config.toml
d_model = 96
router_z_loss = 0.001
lr_router = 0.000568
optimizer = "soap_variant"
seq_len = 1024
Below are experts of layer 5 (counted from 0) of a mixture-of-experts language model. Rows are named router (the router's row for the expert), gate (a neuron's input weights, with its number), up (a neuron's input weights, with its number) and show model dimensions 0-95. Each number is 128 + 32 x the weight over its row's rms, rounded and kept within 0 to 255. Numbers have three digits each.
After each expert's rows: a language model's description of what the expert responds to. This comes from a sample of Wikipedia text that the model never trained on.

# expert 2
router:149062116093136145159109113139118043107106157074121088148130110135121130124077117130118157158145186133103052149142148162079129125140112111131133107170102181150124132121128147148098127165175132145161136125171055092173134231102147070107151139191130189111113114119130149100084136110144075104
gate7:160105045116126152123151155150171098118143111128174113134068148155072168119138100071116151114120123126111097181181111193097163164168152119121164084067139120154176140113090150148134161174105044135120163113181155086135148140057121106166107144186150162113140118115127135163110136104092118168
up7:136155103162079172172127104139099138134104123119085158121105078192108202093097133121115116160093107153131100195087122151133078078122190136154157156179151112193175125081072109197094148167094121119103127124112176106121167137159104138168157129159157141104136190125155121148135135104146185152
gate8:138090124117135160101100151121102137161142079114186134126205192181144078134150137129171123186146129147153164127180075115174103093130151185153140109069123102206110132103147070113101182143148118136148067130123177102168099152132135123151061125120082128107108100067138140143097132143086123104
up8:111133149122140140103091076135114148168112170123191154140105116140170105171151089112142128111197131145106104170139075065157065182116119125149091127143124151078085153149127143090066087144115086088126111121116122129105166151159160192130134128090140157146137176176135084115140194210123092079
gate9:158102172080110153151132099112151129165118181142136135107188140230126116117126127066157170080130114102128126165145139123073095132164066103172097104155173159164133106198141154085080079153118129150170161105116163134119161111079112142141153096180178124088135116103158103116147105139166177160
up9:134134133113119145149137163080137144145157132169112156201173091160092151104165116136112142135149133119159176162228133160083112133140119068139110115127129161192147101221127212111156100163126113115175089118103132165105140149097137125137112054094184108122159116102158113110144089138129164082
gate10:141134106115138087121165113127178142140152145059164117117137099120131100157135105055163119171124121100166120081126129101118065110144081156139176099128136139189126087089164147176062173119105134170102161140158108077081106131130128106119138085113134212046132114118123173119106127104184169071
up10:116138133130186072096133163118132112099138135113092155173158157132167176118145172153122096059127079169157116148153141076152160138123182133092098156104114144127091171130215104151228117165129089147087088199132158164113176124109125139108076117142121119162097108091110104113099115144081115155
gate11:144115151085122078123114152140148119073180158079124108136172088135080128179133127149081158178111154140082124133127097171122152208104056138127157130133094119094156128095139178097155056085140139105131168063151111116185142145114126178147123129138114159169119137160116176198182106110145116085
up11:102087135083152134060131123106148087151168155087160118146123099142119161140098133091077111165144088125109140176110101127131082153162090107116183124101156076180106058089163129123146138092170089126130117149137171165164136094197111149129080134081153183174146134141172080143120155038140118138
It responds to: Middle or final pieces of names and technical words, often vowel syllables, especially in taxonomy boxes and name lists, as in Act-in-opterygii, Le-e, cy-an-ide.

# expert 8
router:064112106124092146081072109143118105108164158104103101114186111128129147158183089076101176080097094134154141144161136118138157169150116081161168103131094158085105100150150153134089113147145154200158088160155101074073110149149115104065131153152112108168091099134101131125104140107154104033
gate5:131094108099124141210141190085123096114088095139146117081147084102074155171151143175148077164104151099112160167101157162131074110136125166141116150100156130151102110210137122137079119080133138127128131144146117056158133181108086104106115031165108143139151154110131106185096127099153125140
up5:158057159163111146130101099130095112136166063146131117151082181081097174127137121116097069095148094160113156216121163142123062101082156123137176090109147151160125150140119138167114131192130140131126153090107115151119146118135172080089183114144112158084113163082156073138127075104135178149
gate6:133089115073162150075147117185122167129088154174127174101139115122126108142061137091083120159130122152174080121141112152117156123155139146124138080133151186069143138176153134091119097125185119155107062134063093102134127091100184140045123122136110100099137115091157188068128096129112160168
up6:128069131140107125121101122100122107138186091088115127138159117061119121194105142123121154117181124120113134142147161096132176082169123147075126112174165065150141135109100120168146098173078200131073076145162092135207164149136087129089159134095114138130158159172149125147145119191199113115
gate7:122069063182166135138110084111095143179132138146108120123121140096082171167183137155148112145084107098168096185114175114129127132170161112136114093095145151174151147139112200120145129149155190111136136112140217120100117114066103110190146066115087130141144169181085103159137100125102105116
up7:124111164108121119133105147167111150169125160152212104146139105122166126178112170176078152162127124165116097060169156145189098070167120128222159111131128089124133137163094111125121118114188127058114127126144122151151150158169151068088104098170145154107125080120124130171082184140109157132
gate8:159137119119087053155094123086073118114185122115113106154159129082123115176106107082101125143140128141060131093145117206101100111165121051109138114122095181120125101140146103178218095147171174162119136164198111142117083102120133125149163127133155081140091149159133088133135092105120088113
up8:171065101125154111153142136122110136072110143144129107134143060083112136167175187100115079125127100139196113103151157123161118114112235116101152130180180123112145179129103145154100125126142112136124104123123122142082167166144193182144136118055115196085096101113140169116113126156108128082
gate9:144099085101134095141131173137128114132153169111100138077129096105197160088136142127144167212084121189089167100163152093097162117128131134095112132078167108115073164147113113126122072084150096112154156192141111138082075113115073081175111129096118062114163108078112110122114098170126097153
up9:091123104119084116147120158066125145126118114095113120157107150115186094159113131111108094071131155136113115173112153151161175144143111150133118177085103163124147137153171137176129101182145158110137158150145176090165198081167080161135096153086135122098161162143102176132168190217153080070
It responds to: Stems and suffixes of content words, often right after the or a, such as fict-ional, mag-ical, New, United, film, un-.

# expert 1
router:142112110125074170077091126160153116104169150101113126130173089107128132189197104146155139078101118161131126138174093159111136182164105086148148107105085194088128099135168164129100111139121152149185110137151097126099077168099084104074116121134117035153076099155148151151103195103141135127
gate32:127105079107081150205135155151128117136128140131147087145108104061165155102178132182094170151158144092156097183173137122144122137147069092151138115131065119160107150148092123110164119079121162148070112141118137094160113161126143212136058105102161101139135063156136169090180109116109161113
up32:146100086135176081156093138144146147158175139164185168059186151106129143137070152115078094131132153156120143137165118126130097135107114098124133104122070106163139155149138163152143149164095189059194118117133086202097121155177097144161156080117143122167137142047148100114114158120106087142
gate33:095129154157167127092136161074082183117109203118166091108107117112171157143146105127111125168110153126160132124161147135101098101134153108151159065124115170130112088123123156128178113104167126103117152166105130162063118136126132063108167152149164171112060220138168036143162099121157139118
up33:125110112095161177086111125137100179135108059075111100160092105134133125124123107105166128118145103218080145112139141180124119134200086085176135123078122113124090112152127150115122123151118082113041156099203106144136157143097116211119126164127141102138144144068114149118097075123133163164
gate34:145094153158077128118071159172162085125100166124114120118146179148134193105166140104131093104157115194126098108183156153093136123109140139134088108180048126150164155153110122129142132148107099113107132140131123078077101173167122162062150041148167152120103142134171179117137087074118176142
up34:125136069136089129159120136122149160123124150157178137112134142148116162103133157186076105134090112144130106113192134156054156113095208145186158097152141112127146181097130119188172090111128109144073120174094147099137159150132112119099099102120154082114114175166143117070104076085045085135
gate35:087164155123128115050165124154115148135133116106090171114079112118177070114077118123146168106137125163123113082179063155122110106158114123147101083141101133162099104132191152076106048177142123092193083104132133152113156130088131160084157162157131135117131118162052127126102077141138185133
up35:158095112106076106117159114091103133092061065044091126120103063104126124069102105135161119099162124181149122069141129142107152140107119147112128109098131131134097066128109071100155082128179116094131104077193128079096135154130092144118095147146135116084116135172104149123081062099100179130
gate36:127113111197205162048123112144090139121146116154148147120120118086174161172120135108115087089116116209084165126142109156138097053089146082118160098074151155140167181129157139160111089153114187130139134095090146116086108141152103149172129129121131119123058130128129126060098093144113085103
up36:072137125104134143160121105121102145129112152101126151143097163147097141166120141173121115141182189089123106116088134127100068130164117124082179118103131149107176157101096125091169130180152153106117090193168187115114181083200108130111214142172082110078124119166154189140163128167165121125
It responds to: Single capital letters opening names, acronyms and country codes, often in tables or after brackets, as in KAZ, G-iovinazzi, P-akistani, BBL.

# expert 10
router:103100122106076169080092094162112097099156158106132148102176122156135147144187092077134148069099097148160122153176113108129153168157110104166161091168095159057093095126161168139102154151125171159166101141125097096116098159132102107092128168155110020154091094159121161147111147090152112099
gate25:120164110117150244139106086141149158166116151135119080125182063081101119118159158173106156153108151121104140121104107099144115099162146143188118053163103098158152119128124155103158109090114109154109104128123169165104109153057113178074183170129148078127080097144121189125113136122142141153
up25:108095144084155126166132144110100118123141081096080130106201147132185080093158165147132100135134128107130177103129091061070118128119108173151131101140143156123120144116146099129109192098089109120146067157110104192190153163097110158079112144124165141090060165120126161079096180133137193100
gate26:102110106130095127088189084158110096206097176117125131167157098106100125048087101148124091138155168123146190194143103150177082175077092124146075188113122112062108137171108079111095171117108164118137121167146073138139107175153099105158163155136118129109116139170117152130123147120120130116
up26:155122098098090092059121092146136138150100140133119123118117213193092091075114078177164161115183121110126127166100085111132117155123090104123103138097068162130102147107147156131128131078146088106130089142138108086166154145092179194140149110196161139180190099147170138145138114139075096135
gate27:126115134110115131186143148139079121110093109147123133125116095153140157156126188166067128144116138196156083170083175123116116122114153129173154094166119126186155099091050148139157149197150134168103161133154158124136150117117105109119188145092169117059131114160127166098176183138168073062
up27:135137202083101152158124145140142113146140159148098060152131123160116091131045073135214096125159160100160166161124114116137120138157143105185060096101138145107133164128108159154140101098138157175101142106104096111085177152130177103126089155128151073105101124186110103164113109177130170074
gate28:159146147096138161093164085110141108078148094139153159137090139132152191164136159167147052092145169145113136100103113112198143135115190133169135108117163075084138113137195095092086122170113165158070097122107091143126193121107098051120130110139167166168154110170149161149098120104145110104
up28:094068091141057088135108118069091121164118106108141130106082152124074190138120171136134165148166125087133077106085119133143160093161144088101091167134090147101179117105110115125123075142183115081105094159176188124146110125171138204083115154139093146139094154125135113118106147083099067102
gate29:102063081121126141158098123062128115045198121077139119116107139095100176199157159080097110143160146127096108135110152111086098134139084130062145136131148131124101094122125165090151140129195174137121083099126105206133159135132080128111158162122151150144103140082089089132144168095180127152
up29:103059158167111082078126090131082088128131120133130129094123091077115208103135124134122098111181089135091120114156085138109146075136131095139074204112158126067146125134076105093148119144087092179111098120222170146126118131123116037127182114131131122131107139155113138108099115152121128150
It responds to: First lowercase letter or short opening piece of a word, usually after the, a or of, as in ass-igned, stud-ents, pl-an, h-uman.

# expert 0
router:134128123153160146103096015197154147116140162118127053075123134118207159138106129121095113121096131164117114179114163180156166132125091083142130139064118114132098108123188147163140158202112123115137115150135103104122102138138172116141117153172132082142093105159124156087082124120188086106
gate7:091159104118139114102094125148116165052110177053077095116108093142093101137091124144039110122128110140130089156068128203122134139093106092091147099081141144067150158118157133133139193151154129105078139121136135115131178165173117127138106114152145127155071155177091192155114164124099120103
up7:091110158139156101157176066046169122173186084152086136092113110157113136137098085137151146175127125135124131183181136205113137141181175142151135136143146113098169118133094108138138063152145182123186142120118132174158095091088154155160143086107088105110129097087099121122137066141180135135
gate8:120153160071162120138086050154137140198113074072122067132100147173150126141126101142117151136166171103091181143161109147182092147141197093150083126144108108170082120127137112138125153165182142100141079111134080134127122139158132159154230150088173095130135137162134139106101138135135144165
up8:170148107167123131135079107118130138105132111116142110169111121167140135129161128129165174058154089121159142112160171163132168124135176152100133133155195087138060078156120134210124143070158120112126116142093086108183177162120130091134158102125117123155175064086107128218122152118086099178
gate9:100189127124154167109167129202126093063152130087126141120160150172129170113101099098139157102151116109080052150112127118130162121169104081085092118152193083113127165123113131152155169084164077131164110137128080147097162091156076138150089131176135112138088100107058121119080140123165118175
up9:159167134136106110132110215179131150140114154076182097123165224110166090092112106121147130139113113076075041094111126138158179143155152111120111159195121087140110166109184121123116172106098139128145092118103105134093171117134140115157153146092049125154114169121172094104155135132139122132
gate10:191155167100151088062158142170125169122130199129116091129111113077176114132159151070125185142121141103143125139171106115158124147119133179141100153144085114093162094167141122083143145162126079155146130159173110136103119095158182137081126084193155124161143086161186101119156162164142101055
up10:090123084150096111147093137057114108161136145152151108092147146107071120203128138169127143175125160128083114182117165135168113054162142145147136176150142136182151152049171122118124158161149194132090142132160129112152120045103123148121166130133091070174125147095063142147126122110146093116
gate11:139124141117113094113125109169112140148066144124151069140156138148111133159091186068072088104128166081099150135131152159072076106097152066179111102114130137072122144139140111088130110118166132133105160103155150152057079190176183144084097172125124139080158085128127126117072186135157115156
up11:103159134142094105161169155102137129155174078169136132145183153114124122079114137097099115081133191089118128095152086149138103092103137154158120194113078158099101163155108116134073079142163127148144156084102111175088132178128119167094159170065140198088146139144147111130070129187187143161
It responds to: Word-internal pieces, usually consonants or short consonant clusters following an opening fragment, as in am-n-esia, dec-l-arations, in v-it-ro, dro-pp-ed.

# expert 6
router:106094110118088139067040072145049134119124139144129127095128126123163112162159120111070169134056134166135133169167122112172154168234095063147165128099095126150074103119174161113122125123094143092107109135147095162113136160089168115123162120151123173151141089158139130129133156120135084118
gate32:133079124143098166105110180111109167139153159150121161110153135043172129126091094091054180085136107138133084146142187122153094137156100121112160154149105137142109078139178125096139087108038104123097138103141147189096124103118084126159178155128086115183154166160126135104117164099132158066
up32:155122121166130151099078071174115117149098201117160120103156159171144136125139116155150074097124089162154167116120102132143121159194122137077132103189163177107126148093106147136142091115144117140171125097160158134195217092099112093147057091125094133138093189118139145103159101104152069138
gate33:235131107125134136085138091175156138068132142184187099109155155139117157126133124131144146155131126207145157157070091119175121164145116202123139114147136093180069156124149105136130123124139116121072129145071088147178109143180168146121091129152111200144124124141151083140118181132164135124
up33:101095092147151154111122170140185173154061131162161166140163181079108117139175098092132101129099123168117155139166166152121146102123131148164178096099125116071099123168124150173083095141089074145074112138147103193115109120138141135125104173075100168096140161116162119200144139197113073120
gate34:121137157123140165109148110150132100142122121102137140143137187058086105120113076155138161043054203140136153098073104110088154102138123112162094166129160068086140134151143140082160141123161101147152117113128115135165116115143160103135159131137134057174204098130161191082140162099078099120
up34:156079204049133095136056111082120119065066087131138189117137155141132134109162144159128117125125093118128131112133141124172134148131061148054152151110136128119192121163113143145131137126117086170153102107130158141083111072187101101102105137148087167134119190150150100107164144159120139190
gate35:136133072164108177148119195178139195124062116127125148177138094145077149144127128130101164172108139140144191136184177128188099097140162154101159062166134078181152104129147075124119120127133131146118107136128154067108143089115173102144117106160179145165081186102107123116090163116123165127
up35:097138067137072118185122130137112167151090128087089106172119172150103141107137113147169062160186194103142154146122108143130126146101133115113170139119097095107163160112116153149171158116161088126191093137192105079160121109114090160161074080085098105151159108173136152085064088162122111157
gate36:095102134097132175136111188124076078129151104152195118084087182115179164118108147173160106121133132182128167124151090101119133132123139108115163100105126121103093098107089118100169142113110160131100086121092107151121120140131113152134035084161083171132163023109116164095161165093095090129
up36:132118161141103169156117093166092144076056086133180158112175104118163131104143183152190142121077087122139140077038080113146077179086090142130159133109085151097130123131146088150079141148089130107134166073117162131120132097169176123139111155113092165123102142156130172159089120112160135083
It responds to: Word pieces with b, p, k or th, often right after a first letter, as in h-ap-py, s-outh, T-ail-s, s-us-pects.